config.yaml
n_experts: 24
d_shared_expert: 0
activation: "swiglu"
moe_layers: [0, 1, 2, 3, 4, 5, 6, 7, 8, 9, 10, 11, 12]
router_score: "sigmoid"
routed_scale: 1.0
balance_loss: 0.000205
vocab_size: 8192
norm: "layernorm"
norm_eps: 1e-05
lr: 0.00613
beta2: 0.95
dataset: "wikipedia_en"
Below are experts of layer 7 (counted from 0) of a mixture-of-experts language model. Rows are named router (the router's row for the expert), gate (a neuron's input weights, with its number), up (a neuron's input weights, with its number), down (a neuron's output weights, with its number) and show model dimensions 0-159. Each number is 500 + 40 x the weight over its row's rms, rounded and kept within 0 to 999. Numbers have three digits each.
Before each expert's rows: a language model's description of what the expert responds to; "comes before" lists some tokens at least twice as common just after its tokens as in all text. This comes from a sample of Wikipedia text that the model never trained on. Tokens count by the router's weight.

# expert 10
Description: Table and list separators
comes before: " ", "\n", " —", " \"", " Total", " •"
router:512536440494544547557433505507407507562512514473515604550512485477431508455483484442525481494526504530463574467492542516519456472502487513436547526498547496489510469550529484508551509495569506532524428512561490524436484521492467449465445467491461437500482484561507519512461530452477478491511475427523478582506476506510472531474454513532549488496531453510502407623464506515485495633523494470421486445433494485484554506495527480519516509419465525514433517543537434512409511537504505
gate13:550570528540560482526484499536512571498496519554488500556471533469416461498445449498524446520521567523457459482472488510537495487522502527486491624519550532489497486552467530443544515428503520477408532514591497515484520469528533482424549545532521463496509461478426454553524432491482526456469535498537460508468527416520479495489456456501488416614546509487455453557578476471560491474548509559463534531541508450469554571567484463539560521502496526521489535530532515513495478478464518
up13:537464481524477521546504543551561463459501594500505496460491517562546538563541504431533504479509461489505513517528469520504495502475511441507503464507498520575536536501536509521524548528435565520519474490444512514545419517484457527583500509509453464487418461543502547479507619518505491493501518441451477457555427620500590494545531526505504555427419466497497508480476573540488484487515490455499484446520498504561557492527561572471518471548546495435551459482535468505442545451473562
down13:542418478547477498500477496576460503486525511530484498480540508513524439500437509504484511502490494450534472479449524518374509560426443513585474452493456528567483493465528482408521511504495547426470506453490501458532450524497436499528465457545500500476530511539519508471442553484495476470479519502529577464520490520482482510562568590551474526430502536472471496525531525457488451484527602452460489539540444577544498501528516546485445440489513599465561556515465493448499509401515489
gate14:455517453446453556569440516519509508477520581486495488577537484529454538507475559488474493454443496449493448529506552479527559532467513513474528567461471494499517446505571541574406477478491480535496450526488523504514551573485518517482505504412475516463492530506428466467530537515467450532402439413530501536492534513479569487524464554542515463467539507541537568526554505527539562558557480470452517516486482416446457601468485493427500555495512487555480478471540508461499524550509537
up14:507535447468484510568502489561518577508614507485600476519542479497481470498480488462502446503484505513545501485505531527498490542530490519496497534460443524559493537506488477483571500456527491458493564494513502536564508468485582452484538498555450482489501525448521552489508555506449479516544562448515517471447495515462448442455520548454533485550467492452591411479506525544459575482482443464464488445476395436482561533481465582503422495469443448526519440422516480493516457473567533
down14:500490521547546492466462509497594438471556498507496496515484514430487496530569475540568476538526464495480543489512500511508502551418495472537433525491523482511554528469458484487430423509490409447494491475545491464456461472457513498531514494516448452510505465468503477570521584577494467484494583505479442447555611491510417486499542487468515500498459452553562517554559447551588485438519482544509483523474481537563527462450497444515494503451508424529495493492482534493480448582578545
gate15:424494491515498508522485489470545491559391505527477487510450485587502483505505503521481522523586582526521528521440539528440414545505511511513534511439584489531469501518499490549507542517548488463538466527493531543490541470531470485497481508516505397541497491454477433466481552554556433525501513488502516545473437497559430521439495481418506483479531486540508590528437507587553536453486558469449485497518475471479486507500451514480472470482515539599424500542433503510520425477583547
up15:564452467525494538547514504546428471504522429514502492521427471489484422487560506564478510510504531482489485516510535504503492570481468522489601551552449459513453480547549520580529490514538449524510469507512524411434464531476395442580426496495539532478469404462441475515471503515533530463491478541527446451453485466522513558511471524504447479522496466497524419502457521480506540497567470481430500489390490527439550443457522495456433580509496507547459511520512454540510525499506499
down15:517469512467485481453499547509561522486567406455436454481476508545589550565489477486546533514469482540481486475609505477523539502489536492562549468530511501452473484525497440534526543476501501467408509478563473459588511462460532501551507531461486536509452449469455451515500501494470516547439445557468491507488569469526534459459523489495527482562432450441533526548498519451480508507482505508556492543520483512526490485454501539403546534602484402586492514419546492512494473560510481
gate16:506416493535491443514500475588495474496538540441509467471483445513510510461475590562557499480479538499476483498532533484517483454501441521512466475516487464504476485482523424573502452470455481525505398436498497496546549539460471438544490478518542493454582490508503503503556506520555536439448486499578539504491523465525484541485453490472495503535473534475407569547435521494497509533482523452496474562463548515477467543497504515497469477527349519536407538533475442595453547537450524
up16:510525567476461489488505626532562506508453593517465498497520470517398460530495505510521448526485545512521497489467532492482520564470587449555495544507563462448559473491456421532435567505545552431492545490448512498499465442494562475502490503391501546481492485549438519510546558460488496512430477511525493508426455456462507496507486564523452499549503507535497530510479397463443554488456486506516520592451514584461498491517481474505516480475534494520449521459505460479488442465461505
down16:487493428499532503493453520528467401535505454450511482515495497528514530562446446472484488505514503497579580515481523506528513493472500507488566537462545586438472588555509509512411484492469494505499522448521443545429518439510521499469506574526458427552502465462529522521525483519514515527428449613470497475481536494529491494511439419463466531563503422567469470491491515484405570522493477482451551514458530489443447423562516478465457514498434507433493475523501517513496513521575524
gate17:504572526517609521511504557473497524521489444560498480517504461509601507478408534542450495570479486471506542501516478481438525514504474479454546505502496461583579559476484463551572548532491564554519456438487539519399471464527441492488442462506505476554509508488543494556505538478449470506572445549472491543491512480485476492544455535508461545518507467523441495520473497556550528522481589448468594477575504477463495498520574485511539461481524491491492538494488488388538493517493560
up17:487487454506485479525509511544474443459488421477581530513541547468506454523463552518501483476439507473510537554530540470555490575500487474499532536592518479546515480475474516566517490446477454548491497451554471541385496492577528465499416494447587497517501482504479466579528488486496535459542476545460437451468497458525511488520448529476425494476499460516470496505441467585522487495466572489548536450533492441479451488519592506586500416433473528575503503454549498433492504529522490
down17:488478551487514501491534504510481492535515429505426496430523445518487515558516536438520539575490488522495508530480495506504537560524490542433585512475495483455511456497529498511466545499553485500583508517558546504509527493492542517544326497423467549543455455436430505504512530462482518476572519538432444524454548517488507511449423567541519491518536455494454480544505496594480460480531442541523468505454545489484497490490505506519495445430444500535453421446528459499527524518587488
gate18:499512493517559468452509533547482551501494542573429593590516475538432471486557487527520437553510409511498529518494428553491456502509467511435496543519461485562560507480524496438506533485502439529512400513450504519541554522521497536493488547487464465520484421535562500476542506468469518461559532451530469523500562531436513473539480526478527535487475536482516477509487418424554497544430469419481516448527536492472547529446508485515436420444479518492457418550514472472445463463484511
up18:492512487476439610521478486491527437489509506475566500493510505492552532501553431509521524503513474552484469564535537520531485426475559482529539577475449542470565498545446514461565552471505452465550510460461459458455494465409496483509557432429558532429448518558497547509568466499490462516505466539489499543497461550537473517453534503543521580534482535462528446508480485482476542454516460550495527465418559471458496499566468469536527520497604454468516509537499580442527499506473429
down18:408456556446528507564507558551491569491459534541575493516497462467553512480488473542450550471585525523517594443559533548483476512460501525585479520411424559402494517556474531518486447465418512442473544467562507511489511475453472513544492515546497542526521484467537469452594550542572525486462479467477530563508487526496462501431504466444443512478487489519446503455451521449530556475501503459477539506555539479487509546505493470507550467471481486498484506502545488507457466470517422
gate19:469485517509478561496548521490443538439499485457581546514513473549498539442436544507486435542510524483454479485512571489496415463509476521548437473452543490479424542542465501512484497479495489499510549529469565501472502542568488438549506472507449444575546452466453551430542492479451514519545482511526526530500477466539440555492602518534534477459544492493484466562454516526494498471455544515475482469493545517390487458449494528506504432444500467573428463450577536537472451434433493
up19:504571464470493521533523530469555572548489549481452531488499544549556509488548447489510503510451530493448499462516466432519471534544445529546494537493479559484441522434438563511484470458485560482482556500496437529469538506522521462510550469434509560527517480487483465472559569479422457494572542488498502479495455474474517516555421563506550453431426504537503501436531531551534483497484477571502522514514453482477478586489523578513464485493514454441515520429522468513442434443381529
down19:507538526473512504486481520532484473560473500490499527504460538474535442502479461418497470448560521465510504496548584525514451551517606550530460474537510459590450464449541490576492430494499498513478489465510428510514458527520527455471504541510448517473461488417482567577504548548480427494473483534549515532475467502483435490513433527533483431518512508490481519532525555523439477557497472521523537398495524485456418567507455491497492514598420466524447505470580474553503532423493520
gate20:482487525527524510597471528443460428505488477496541522517457514520529545537466474487563541521461519443525513487488478541569553527532484502408451532445523406405522535522514532519486473483563538525486518481455540469495578550558437443489447523495507536498436568580426482495509591549504429445520492563492523480508553475477444540513491477520519480501576492458540530521570390491511447506509566572449521511542533474487524533451474503515492521458490500496454501544505533445530527507494455
up20:486478444529533576551452525477476466492493508536478494517420484472512538512474492537539451560458493542431499557491508491526424478512557520466442563546501516423520554539485482492544540508489482508478488545446452449524517509478480439527473508517547455444541420517460390555474519481506596449497497537544525553402442539468454502564436466545506478500536529479463494495573362481489493460450515476527513530500504449510505568489498509511467492495468447536462506554469436565477449484507494
down20:532422400558466465469471526473532439505485428516471557482476508460496549430499438459501512456562501531522508503473570499595504465476500476503525546497517417500462466457568574475540541544421522525460480504569464516536527477477516483426468487421452502398425496464584494540514510524489537522482456529491561448474500503523511493479446414455485533453555505469510503478561516536528455503467552489519531448542549534480458536417497524523553519506474494524513514561494434476508536531494463
gate21:549491543449455506548468547508479564548514493526520560545513543449445465505484502411547498501523485505511528487505487491559543481501487488528538459480438524464573499476495526525538560521516596510482398584548511518522472501511530448400565531415474538439452481509512466462568482496462512474435532473501509541537444498486451505518464516449576513565540523547435458518542552563538555478469527502501474482553497491582520550497522464445464510453470511510507368558534515499495497476482502
up21:559428461550404536509459542539465402500467482413516498435560442598538492504489530546545558540473473533533510523511526522457436488496445521480508446494531554495548521558481469527498505456446448520461452395490504520538453430520539504469511537512518502486554496475474480530487489566570511435501526499476530436473528497517466528506464388526499464520453549453520476493523521458414566512471466474485497498473517505514495474505465474456467591487503519541463507458484554534498526533402488
down21:494452440530543482470557521509511566529487395461484487503452530556487547439481558437477491461511465515473487539506483530503452447505519512467489461470493509470461530493512502488474513484510527535551548510488424530439603547508448538503443441555485465436491485507503554503497480506558537412509492490453557412415512537520488520495470500512462492452459519506585429448530454480471476460479521458439447515500585472546461593563477473439488498482518494435565506499607474502496450469529516
gate22:487509538519505492474469512526450528524588497486521561506461504514481441505496410483469486525393505525496494529545495517541522488453516533519525540516476443496598512551506467506492465585517500380457434514561469550452549485444453503469585493439428477466498570526558524521489514430482502523484506523463466522449506532480437548473492545548426475520450516493463450516497411472486502551504531450435490516554511468453448516449468522556458485466513520525478551547580448476510464478421507
up22:457514459497481528455471488527531492448482430483525507497561488447548548486533502483514486471494453505476508431452516511474521499550458468503439427552520472557454568445480549510473524559528520626559575438470567489541431528506478543458415477481485539501520477484488585462526503467565508456497477502468532475548419456465466507475492466475560506449561543516477540505496502500510483521481517506461509413408552538508514578519568526458497521476511473421544461484423557531567521495529477
down22:520511500554452571416539525443483452469580596533465483495536516552477510479501444410478480506478478508461513485469530500490512527522505409551505459588449476478519554489425468505468542455532509483499539520513560551509481497505536582581538499478536485488484530504528557546482448468476603525543500487495571526456495483517505511468547541579498479533493583485484498453635461453534469497495502561493496519514517439488537487439424483532519499465530567552475470513480520497423483515477507
gate23:490523505577499575487440492509412477469530500499518554525525576567493502572511477578499493556504485495457468525540458465533536469484389512513541530503488458475497473474470498537562527484464510506439528496566439529502420534542514502477404582508553464523523466521463437507543505468483471506469494526537498480513469453513551468514583533516419539419552422568520528553444522560572500456556551550477543499484512531584459539497507461500488460546505501469500531464527555536545518515505534
up23:542479456563577570454483475463542502492506518474482492554429551440466539531493551477516528514418469469416462495513508505463574485564502548528497474538459525578476557474486502518504536451481436541515486397513476524441491519535480529488458483522560489546445449516544472518539520473452510465486551430532534543523488353535518462561497578485418471482525556494414533526494543468499508519467516485500532430528558515488446494504520484565426497475463505491479493470479547468545508531486530
down23:534508535504454555391506463476529497452553496501507493425527481521507459510550533533408495521460468494537499433484530516470514479493595569524471451502474602520526495501399519567560458429516473475554470444502557486511444516490480532489515488499514560555509527479580510489523463493407482422454492533464532471536461496531553480526499527495495503516605533463436457587413518511485488530533483490467455478479485436480451543473436521524450480520466453443504472493465531469494529547533496
gate24:532515461505427530516443479537496508501488519432557511487576541471490452479474535452484504421460447482474514428472524472439529499521453527384380489478522522448576508458529491422530455515522436459498476457485532584472526468480442505517526502429500461499443499486508472475465542489498510500532549463572510487498502432474469522536489531638501452467536482481485502515506493539429503455469460560487500497451488457390480503543454482500522454520519460554506463503548512549491476452538456
up24:530501524499447540519465452468539430507504480525438545477519404441457497476477532556493494480417476518599500512497563492445479359496486522472471462454538534443542524498395494441488528484525489504507423456456485516519413503532431511496574478544576460461588471502574557536510541493455450492495490486515500508457531541575483433456463497479502526580505526484504543456528505525451502498465494497469503561531482526520494576534496558469431480499495515497504498521450508526533474529455531
down24:504573529473433526528516434464470480477553471525532502484408511447533477493546471498518489463506463557454507485430538464439451510447486517391456537489520625501506479477532508429479549512500509536510552589508489538424461547516467425437453471497542448537477468529559509525496449461528512510467466557465490481436551534537479464491485470451489529495489525461482543453523578521501507522480444514476525505561413476478504458527508591484464458445547493488412448446535508493493465488481521
gate25:546547540487478497537462496538554413451502524438472543522491499530496407501532420386526536567527518545576530498452540522468491508518534483521514527484439576507466564500441493475548441514477470445495473461510581518501553505440501497538432510449509482422486513559556507516480447406562542513513457546529462483523553444501449548518487495493491476490479516501478429516507526490512458517515520507555468424495443517513538546514455430562536486466481507538564498545444498518514576427499532
up25:521435403559530530492534480448504486439398557472483478447514467595477450522469543603492480455547523489507544520556561473514516531548421520452469516500528503486437515464580499470528553535460503538561495534477486471437522503460533522485444534474495530493507566523488529569458461482412560505457463515491558473502447501460479483487448565424522500492450508552491539499509489577443483528506479503567480505492539554527472525556527500514549503556483511423540490502524439501483422536466498
down25:456483486404535448486507497536486493466467473425452536484521442516525538491485515556513497513480482580506562487496496411489468513419536485495556502496456531504483545536495493498522538523479488515530504503466522551452554570536473495534468501530543548410510502567497513485511497446450578537463418502474554476498474526549468454527494467477516500498550554499450537470579508525444518429566528461519508488482510614486494465503436352552516476557481519554535464447514452480452490504585513
gate26:441489506450588473508499591530515432501540393509480520480509489515494547475509490517480434558534474480512515510466424460484465439493518480537463510548473547542488523474558544520448543504592566461488519559531514558519558536478577498480558484490511465529533476488520455513542483580448466497549482458536553487487482572458474531528480560516516515479589499506581439542500472526509518484520518479422558497447498497467492464406531456540502535485586440475492428512490538519435459504474554
up26:563523474493475498515506483482419484574518457479548544502539479545604520481485625459489517447463475560530505460558622453468493481479458518510509434539503440508449495507490552534474526460531506498507510440445504478503520560604531513470487513459494475475515472544427536523596453528481607469422463500452491538507530452469517488498458485484522476548468531515545493500506483518505505482495487490552524472550579460545513512481493531493561536532448550476525524522545548510532466539404452
down26:439494530469478453458563525536507522509458502471475467454498498484506518512461595493519527526535538470515412473420469482507452410541478503482501506455475546515472539458434563475429559518511477478477466543439481479550466490495547533515538547524492581537547452435505489497570488457427455494531562472513548461483473463494575513520491403475542482453494436526566509561543496515463523402488530522506521431421473513435520477486468575511509454460533483577480551512489460555550489511472517
gate27:523517513581518561595497549491507539564513497454565478539564452519450523529471516520531489495517499530577475461503550508404515530540512483499469467482453461495517494487546479451579457484546510458514447503493520496426511525568436466456528533482486449459543477433594513522538497482540505543511535559505455542550458448519544452486509468477473470459467510521505440564571541466466457554514422539491547511502484516469460445521532500496538451511534525569512394479524496532372518488500529
up27:556508548458478535501565468582488537553465496507464521453542466479439488489506465493556496513633456498537516442523498486489479487412504511460518526461448511471497565582481478549501466522529502412479535455499503478550545434452535459505491563499497502450528505568496556514454440534440482500458529565453454460492565562484482481487488559509489515529546477546534471520484500540493529463481488489396465559490568482447432544504538524451522502493491466456455499465508499542572397466503436
down27:568519590494495443490463514472442438481469509499508453547476493569506505461519453541468560553506523463498525538545516474506496545485528523501516548473524516511559527509538484511551469520453433522502493612502501512526524456480548552500515509451602553500478499604515514481514506547564540495520556488553578426508470447539439541428444457467460467435509493462462496414542514440468474484499483576448497483556500484473534567542432452507508442449544513594490472528466473465505513524471505
gate28:489495550488520533527456469487509476575531460454587517479555530478461523524540485470461533477505547563433509509524508502448518501561509473481452525488559490541537550456517522503527449470563488473447366519445569400458524466460522439526546536456508480512414530524537547502473449558487451523479480520402468488535432531517486449455477486450473482435497480524497437508527518477457433506537540517497539485522525534561565553518503500534458529456512530497496531443453475529569540412446495
up28:504457392524540536493559525482508466524532445579563450529475448526493500413482499507481509515522527475487418496555500513505475562526433579537452523491573453591466528482467506480519499518454544631474441567444458568501485554579447536501476498527537510539515476466554560561456531505464532548499515499520462490484490527550443518469543450523492466457532499485501468526503465558516499443437431488501532490528496502445490434561499528449494462528506518552528494510566462500485490565536518
down28:446471490542468489584461501478551515568415487572479548448523555480572516495515526581445493524536524471533489485517510519524451538476465538486517478475455465576501513498433503425491487497449536552508564542436525484479494445500539500481580536496467550535467526521458465512563523450502459531464550514441464536482521490530616530513453555487450510517485558482437560490450532485524547485556510471455490522498513555491437479507507567480456564478490493485505542547450482437453541538532383
gate29:507475466466437531494470509519410543507487448539459484454547476544491499511466534527545482495530566561485560484490460503491543494479504490454569532490490421479486543465558475468481603538512469457474486517513480516480543527572561473516449554535526486510561583570492485518549565522493447514538534548538470477544439535446494562594516473502494566488490428524536503529518554508503428527586462530469490533527504476453505394484522451499473582461449520493484503531403516487453502453523549
up29:574541524488419472445543487449491521519502529467495508490469532492515485541511527513472509509420502487561555412571450531506493562511534478473477524432574493531485437581469408472459519465516502520494533501489558489497503453443485473483499466519539392465452478453457522552496515493535545515606476448571477472503511560559495488478488532477558490463493547578494538461480555464505529461524513587479481473479492493498509573573522474510556452504523450550418497522498474556503444416462479
down29:490510440506511406572549472453490514530465532515527429528490544482518487474468498537485518543458504482497565515507505482500483545561528494487464494546491491422522482487449615539501486476461504490436556525558550463534523548463502478511507569543540509489541519501463562469551483529538557539460524475503567522410582526518492559493483508463432450577434537493543512557402526455523515551438536494497492527471522475605480456596434501431512503540496496518541468473468482505464518467502565
gate30:504554528503475443477532472576465512484472447431495574534597492533531550448490466533504535544497459476588466480452483527516527502534488471441582548502460497517446458506573444504459445508529514552525519500512468533509493523553445512493548533514485472456502466566471473497408460492513495521501522519421462543596477513529468466477449499425521489494449519497455549507416522515522538510538440425487524480527527523508519512416512627475477503501465524515537492504485390489494441553482538
up30:536465480495512480542511555451552551547465476509472542463508545498427540489492464519468438550568497531541499525571449504485525491553484485515428471512512558499435491477496566391523417522455494539489490512550540516490486542444491573427498431491483435461406471488499495522513463450511486546521518429530494448528530492554491500450521489574480428536535463532486453525464537526469471509519460499462486528529511492490516586457519487441523459610429485457482578450531562509504516526561447
down30:488513422528534437469478527500473524530542475483451460478514527513452521499486489478533458492457453593473456532621507574475476552457483492437494473496489526481496456506564527439412498467496485539498509531536554496496415535504491437536493559510488528463476511448507492503548594531565556472496530471424600438520503488508508504539594528497528479413504499459505550468497570469448563581474500520516456504450526476491440542505491513506537465526524527622495471513535546481471486517540491
gate31:514477492496597573485477595472524467541512503564580507453474425410533553480597550551477550432463489460411454481468543469485496531527505485544518409516462483541452495543513544508502478545530578415449534511505495507438539448437521511470518453492539578531445464518461442485499473468534482451602460485514497527491477498493538472522480528515521461445553529481489517526501491493503504527470498472530447468470491453484474488553512537438510563478495494504398505527546469516487493509559469
up31:514553449457509536409426493504478467499473524474527493490504494524571506462541488552517543522464590447452449433511547484519537432432526478470475483562525525521520410520526518448524469522459467428543379500472427446500519442501444526494509511503503435565442563428477505509542430544523535458478470516505465484446478477499544497499445523485442499490532449481503448492448546527498458503488519494546477526549504487500467538478555561516543526476424476587532527550499459532486483586518450
down31:548465483519439511527497518511553548467433438535451460531437537498467482495432451500537505514497464449466425521529663531565481491484518478509452425506518504489421484511465521517443622536488518544509495478496467459384472542473506498532461509512499542523538471546596490424497434436452457479482459446510568540469515545511496532500513529470474513498532576544471534478497486445528480474436504508476497511522460466475484501459557506482479472527488562510586522499484538481536487525543487
gate32:552523505534522497552469486502459513584530561488496472551516499512506466495492507470487512457492525523585610478469500511479472507410467461503556521583426473544458436503446578506574443526488459532457467626512565526464492496462526517471547472568497538505469558525508515517451482519535487450499477510543504514480491556514503525527464508552456515551577511532501448501600532516501537529578469551505497468512471516444464461520493488523533564463511426431444520463491413507515486543553543
up32:501584517545547513526488505496546479548468584504494437538493492522492491538463516464517443516503515539599518456572460478515471535419480542550570532562476461507498434437462532525562511504504483514534484517464563514501536482454553556460511469498558571482451623497524537465491529452509555480514539492505480531472572579485498499549532492524432491516433505570459506467532489533520514452543465579546459457532540465497391520506506522481494471529448432443481463527550521535472471464485454
down32:509453484521511544416512494491474460559540531604531533489433498606510512572485531515506385493478473526450453469439473506473531483504436523537485483532558480460466486539502516517467464567492532535559476554488573507562523568586491503505425449535465486509498508510533484460487533448452478480512486485497535489450529506505514454516441496537427486590469506514606492485547451531538491430513481508413564437528525470515515468484511510543533528508482521517514439514480509547450541591485478
gate33:491541455548479492520511536463417527454472465480577550549544496485488499495524532531522526503464514486479470488521460479517523490477456432512555520506564490533495491517468510564492591430533435447526538525586442505484583481517396452474503455510522530559539496542527450466469466510506537472563488535448464497500445474494477463384489609472468535504550509550521502533519482534558534487541444581502460553537462485502466480500488537444504485410443464512548533569521461529505498436455457
up33:507453431549458453566492509464512439457436514491556544524527528466513524492580536529500498484422542560473504505532484431414493557438526491536587474500488527524516494535489509485477491503482536425513476554503468512497493539471451479470463447519524549461483583446596461485492493511521529442531482540494380473474461430494512486482563514497431503485557512515564542501506481493591501534516435585515466473505480544519491497499479563522512460421534528439540478587552484533532481535455518
down33:496472485547537542460497456512474487467548493515514530527543500522458503483581512477445471455521456434551462540482497448440563477465512556543478521471573554479443577529497426517517568495455546434449471455581482500569472532486536477521515489480505629475449556521524505512510492529535404561547512570488552434479461457510436518500505467501502562485526545526498441442498479535520514486452466550471480514465465505539490492462551543540438540544501584548504541502503478491602518536494503
gate34:598500488489492519510453527521398520546405531529464491462463499415417527525470523506471438486495520558509507530509483482469476545454550505513515494450475484497526558501506473459553430450463480547483495415446501497490464439473534520536403468512463533461518518490499504491522515480433475489427518409519523493452369505556489527523531448531506469495548475579563483543513583472496502502514527488437528422531443531517503480492472516519465524506486395498454476467486429480490521546500461
up34:494562536521513518510478491475518474531553503501489508494529471503525521446474465527436502533499538481531488491508559510460499584482569490411546553532476438498552500491608464434528596493568500496538401428573523460546491499485543513502492482489433513539489508469492560471493520410474522525479549500493545533518509466524468521488463503447494455524556457494496512461462485497466475491419508405580607459452510451423453483529496537552557485517547487450539503495540459414517540467536475
down34:555574537500576515519478515583509490495474496454476462527457519509461449496498560544567500460429521567480489495531509508553510535539417529484453524479475456558437536507470481506488475490485503479525513486447518508433445483512529578519525441506402503552535544514493534481446449529470456451499468470489414507509477536471546511534480482508468532484503508524520592412551440470540535485440495531508511574517486476577502468458525482452532576475411564490553521537468484520386493557461489
gate35:468546545470561560513456451530437543485495521491491507429544474500463497494509522479522541523545503513521513484577544476537520552524508469511540491488516519535554480492524465581454500546448462464435541453520530522598554503465532483585476446528495504567498496492446440491502476531437570447534424489457535517489493461535553498501506549561450576505520426566477446526470444597551524496519558429487468479511509404510444496488597507491508545528512535428480540474529550452483511482530516
up35:441503483506462498459523457476570440544512543462520470454503491463524500474517470550528557481464578484545532473500526537547468553458441421523475445501542501478463458521502480543523480529458523584555497433505527492546566512574469494456536532419531524526416481475501562548422550454561507491508592528483534443507544479518462466501546442501490500494512443508565492480494525445405436498530423506519390500501546487509416477486463479431501469489469502508534557499439499468470491511461525
down35:504502467514517540516510508426549523489523505536492501504488460477519501434485530532502484497478480438446485469498440427624467476509481452517468443515565509421556479482601501565516481497461476456559573503549453449494484504556523545438490513509475509427536466520494532537507490490525549489530461419500533491527468538467597566470521448486445513491492427563567451491476497483483601497480556545512534492534483499592519518464501531450541498521577475489489461528421441549522438548488508
gate36:571518508531513517440500464494511465499522488487453451494515494408458504515453472444547520511483486525501508464504539529571475473526512488426608516466432542500480524568540470601562526574435500462508496564451510574520484487512456520457451510520483501530513484514477510508484484519515492467504498475529480484524547507489503460483507551434470503443494548517540417540492508450461579502475572491395530447428433594608504559531529544550534530476488495527556479540491546466492477461518577
up36:495466468470488561568468577528508485524395450558447531497493524528535504484488512509528519569518544533440505486495471498485513444466549562527517487589503503524490488440540530560502473473502474463537518468560487520505535489531430426464471553537548472534513401454481395470501485479521419551505539464544543481445544454569559516459474439506480566483477462505434537484536457508503482502535496511472518541577482525510495461462477496491390571496420567469538492531526485456465483479545523
down36:505507434497567507453484513510445560503567532394518450455507525537547545504517461514538535532484475515465554465503457457510485533510517418523473530435517565478506455408516502510515442540475522514517482434471540406539491514543470523517506425503530536478474469540530469523543388511510535527525504438498521512569493546516558487531496503494474510564583485534474559508455479532516472533444572500488470590534483486494513406549548479544457518507545532568559518461514545434490552471519441
gate37:499439441548471545499508511509479479444452471472478456439545438470525475471460532471510493479487445455525516484470494478446546514501544445444552526461516505567460524552415505447438445475542490511492447483489453495422528497427490553485522464522539505494463440472458548472538527490506484484621504436425511564455516484456489462487444561558512480500484509484476493567538535492479527483577501520426464470450465528511486534435481538500440561474489588502578527507525496455525572516550409
up37:506523489530565467468468498511544434504500520509588485543486565478490498547545429456498481597524487541456424464451515455514563468442492508540485400547479443490448488551534506497544579470431510463564456463479410499492489507512482461496566485611462458521493518495536524450542545505475496445467613538523514444496491446440496470459512555549470492546449518446456497481462475512529549532510511501512485487600558491464456525536532442528519531498522433512484525492479443476485505498488488
down37:500507511511544514512513481564497533418490479482523458467505504529543463479527511520517557596577528464481485551384485526486463505529483501527535424526465450455553558573483444533522566473399552399501487516532482478477489517472527456568497508480438482525518504482580554427482546497570554454505551507488508433442595533457550458502463479523550468470575520500499521530506467451561487500451443486511495503558502520479474504499517460482509460447472460489506477556510504382491494492520514
gate38:599573509511500524498529525539451549417468472478535517523533446470466469516477533535470505539556536497475495359526516491517489463553459533505473560553507539485509447500495479514516489446506525481458386500527457493503416468397466546483549466503525455491504513452496464466505531484593537502477371456520474545475493468539485490445520549520488527485553449472487551547510432476495509538431551524467501539516482501548544457477553468468526461554492511511574543524496541551447518525472475
up38:576371511552497465497518542562615517513502472545500445500514511506567487582540441501481575498549550486435530484493472545520476543487508499479466481473517514501522426508556413476470538501462475486542506467495502573455411503509504507426408499457526423505497536457479482510461490484457461471556536459494484475455440492516523479494522463507512510458461557505551514485499514551531526551453603440535465491464446556490481544443519464486550525469508510493538486576480513497473459492522418
down38:505460486489534483489418581496448468529513531580509548593415448484570519472516528514486495518449493501463521539497507445427421490480544495488431444431455534591553461503518587506475511549491459571528534489499443504445480485518552494458479493519527466510556509498482487550506443556458513490463557611480508509430447531529504515467545487489514464459540502529561520483447493508550473485544516451490466486489551570572521483480486567558479547551411501479475482517450522555509477483483489
gate39:554503504467543490538502453538529549495545463474588493520501467466562490512524470444554527535520536558539407542536519451463457490549513514476502525522518522514477559481478438500575510481543534480525447465477577442566445500493443497563531453517443488523534483506423459566463406462500500465463492462476509505561490446480493482490470524462528497471492516471515542521482502496506411517513492594496505476466565487564412522495500449539515526444378499621475500516536489482480571482535511
up39:491537496529502572533590506480507428513528585501491428511475525551456513489530510544408460488413476483528496466524525506452506568514507498533497546460457443479516469469520501516573548579477518519546505508527483458460500517553562490502428496467488470470471441496496567547541501539416559511514498473502449491457494502494532458532562546540455532379528502531519530507526404454536515480467519489479480481510438501437514425560528598475512500493528467533546447419438508506506464567493507
down39:468496457522464463461515523556587488517471466501451509523481442556518474461548489575486557470529451473525507571508574541436472527498432488472559506483538473473467567531522565504499455536407456498533525539479546513483457510552487484478438523491506469484498540514512471561496420568518494552528542482494501594485493514554518426533515494508498470574472461610552468501460495531520564514562522468522438457497497530445473522491436395514473436482521494522412460530454478485457519511561489
gate40:496456545488537500519468454528512510535536481488533470444520513491499558489472534466488509432501524534586451438458463457513573542542472474493517474463505440470529493448545524439518499554569505508486519390417450544537492496570483485505503486486450538464566516467431543455466518533571494450470483559534531437512543452536503478509478554468508536501542516525475360545505473402527448543468537512520458488526479533495466479525588499490441456492472470483487512487540526575508511589436475
up40:558570465521521524521535530538544457425464552490451478514547496523498420490517447524476513486524467535470498541491459459555561536533557440580450501519485570503471569530467439491478510513487528454488506503500504486626450557513473461516485487438461452493533467419480426532422506506480455425550426499478498502518443497490421494465471529495580469464467550488503549456498507521558493492520533471486484480599506476526545532526477463500501454466499571525561428502476535437460426520499485
down40:490448579537534514510509559496507441520471525540539567543523507472529513599547540502514506506495551530490476488480529489566470427501526543506551514546554494481556544499517506526460420548468547557565560535561460512524465501464487541476542519506526505487401466412519513471483497565473454455497492470502546420520499528578509477580595587514508580446477513558459473532517516481503437499463475481503508494541539488530516508557456478441465516460571429469545442522503453467486515553537477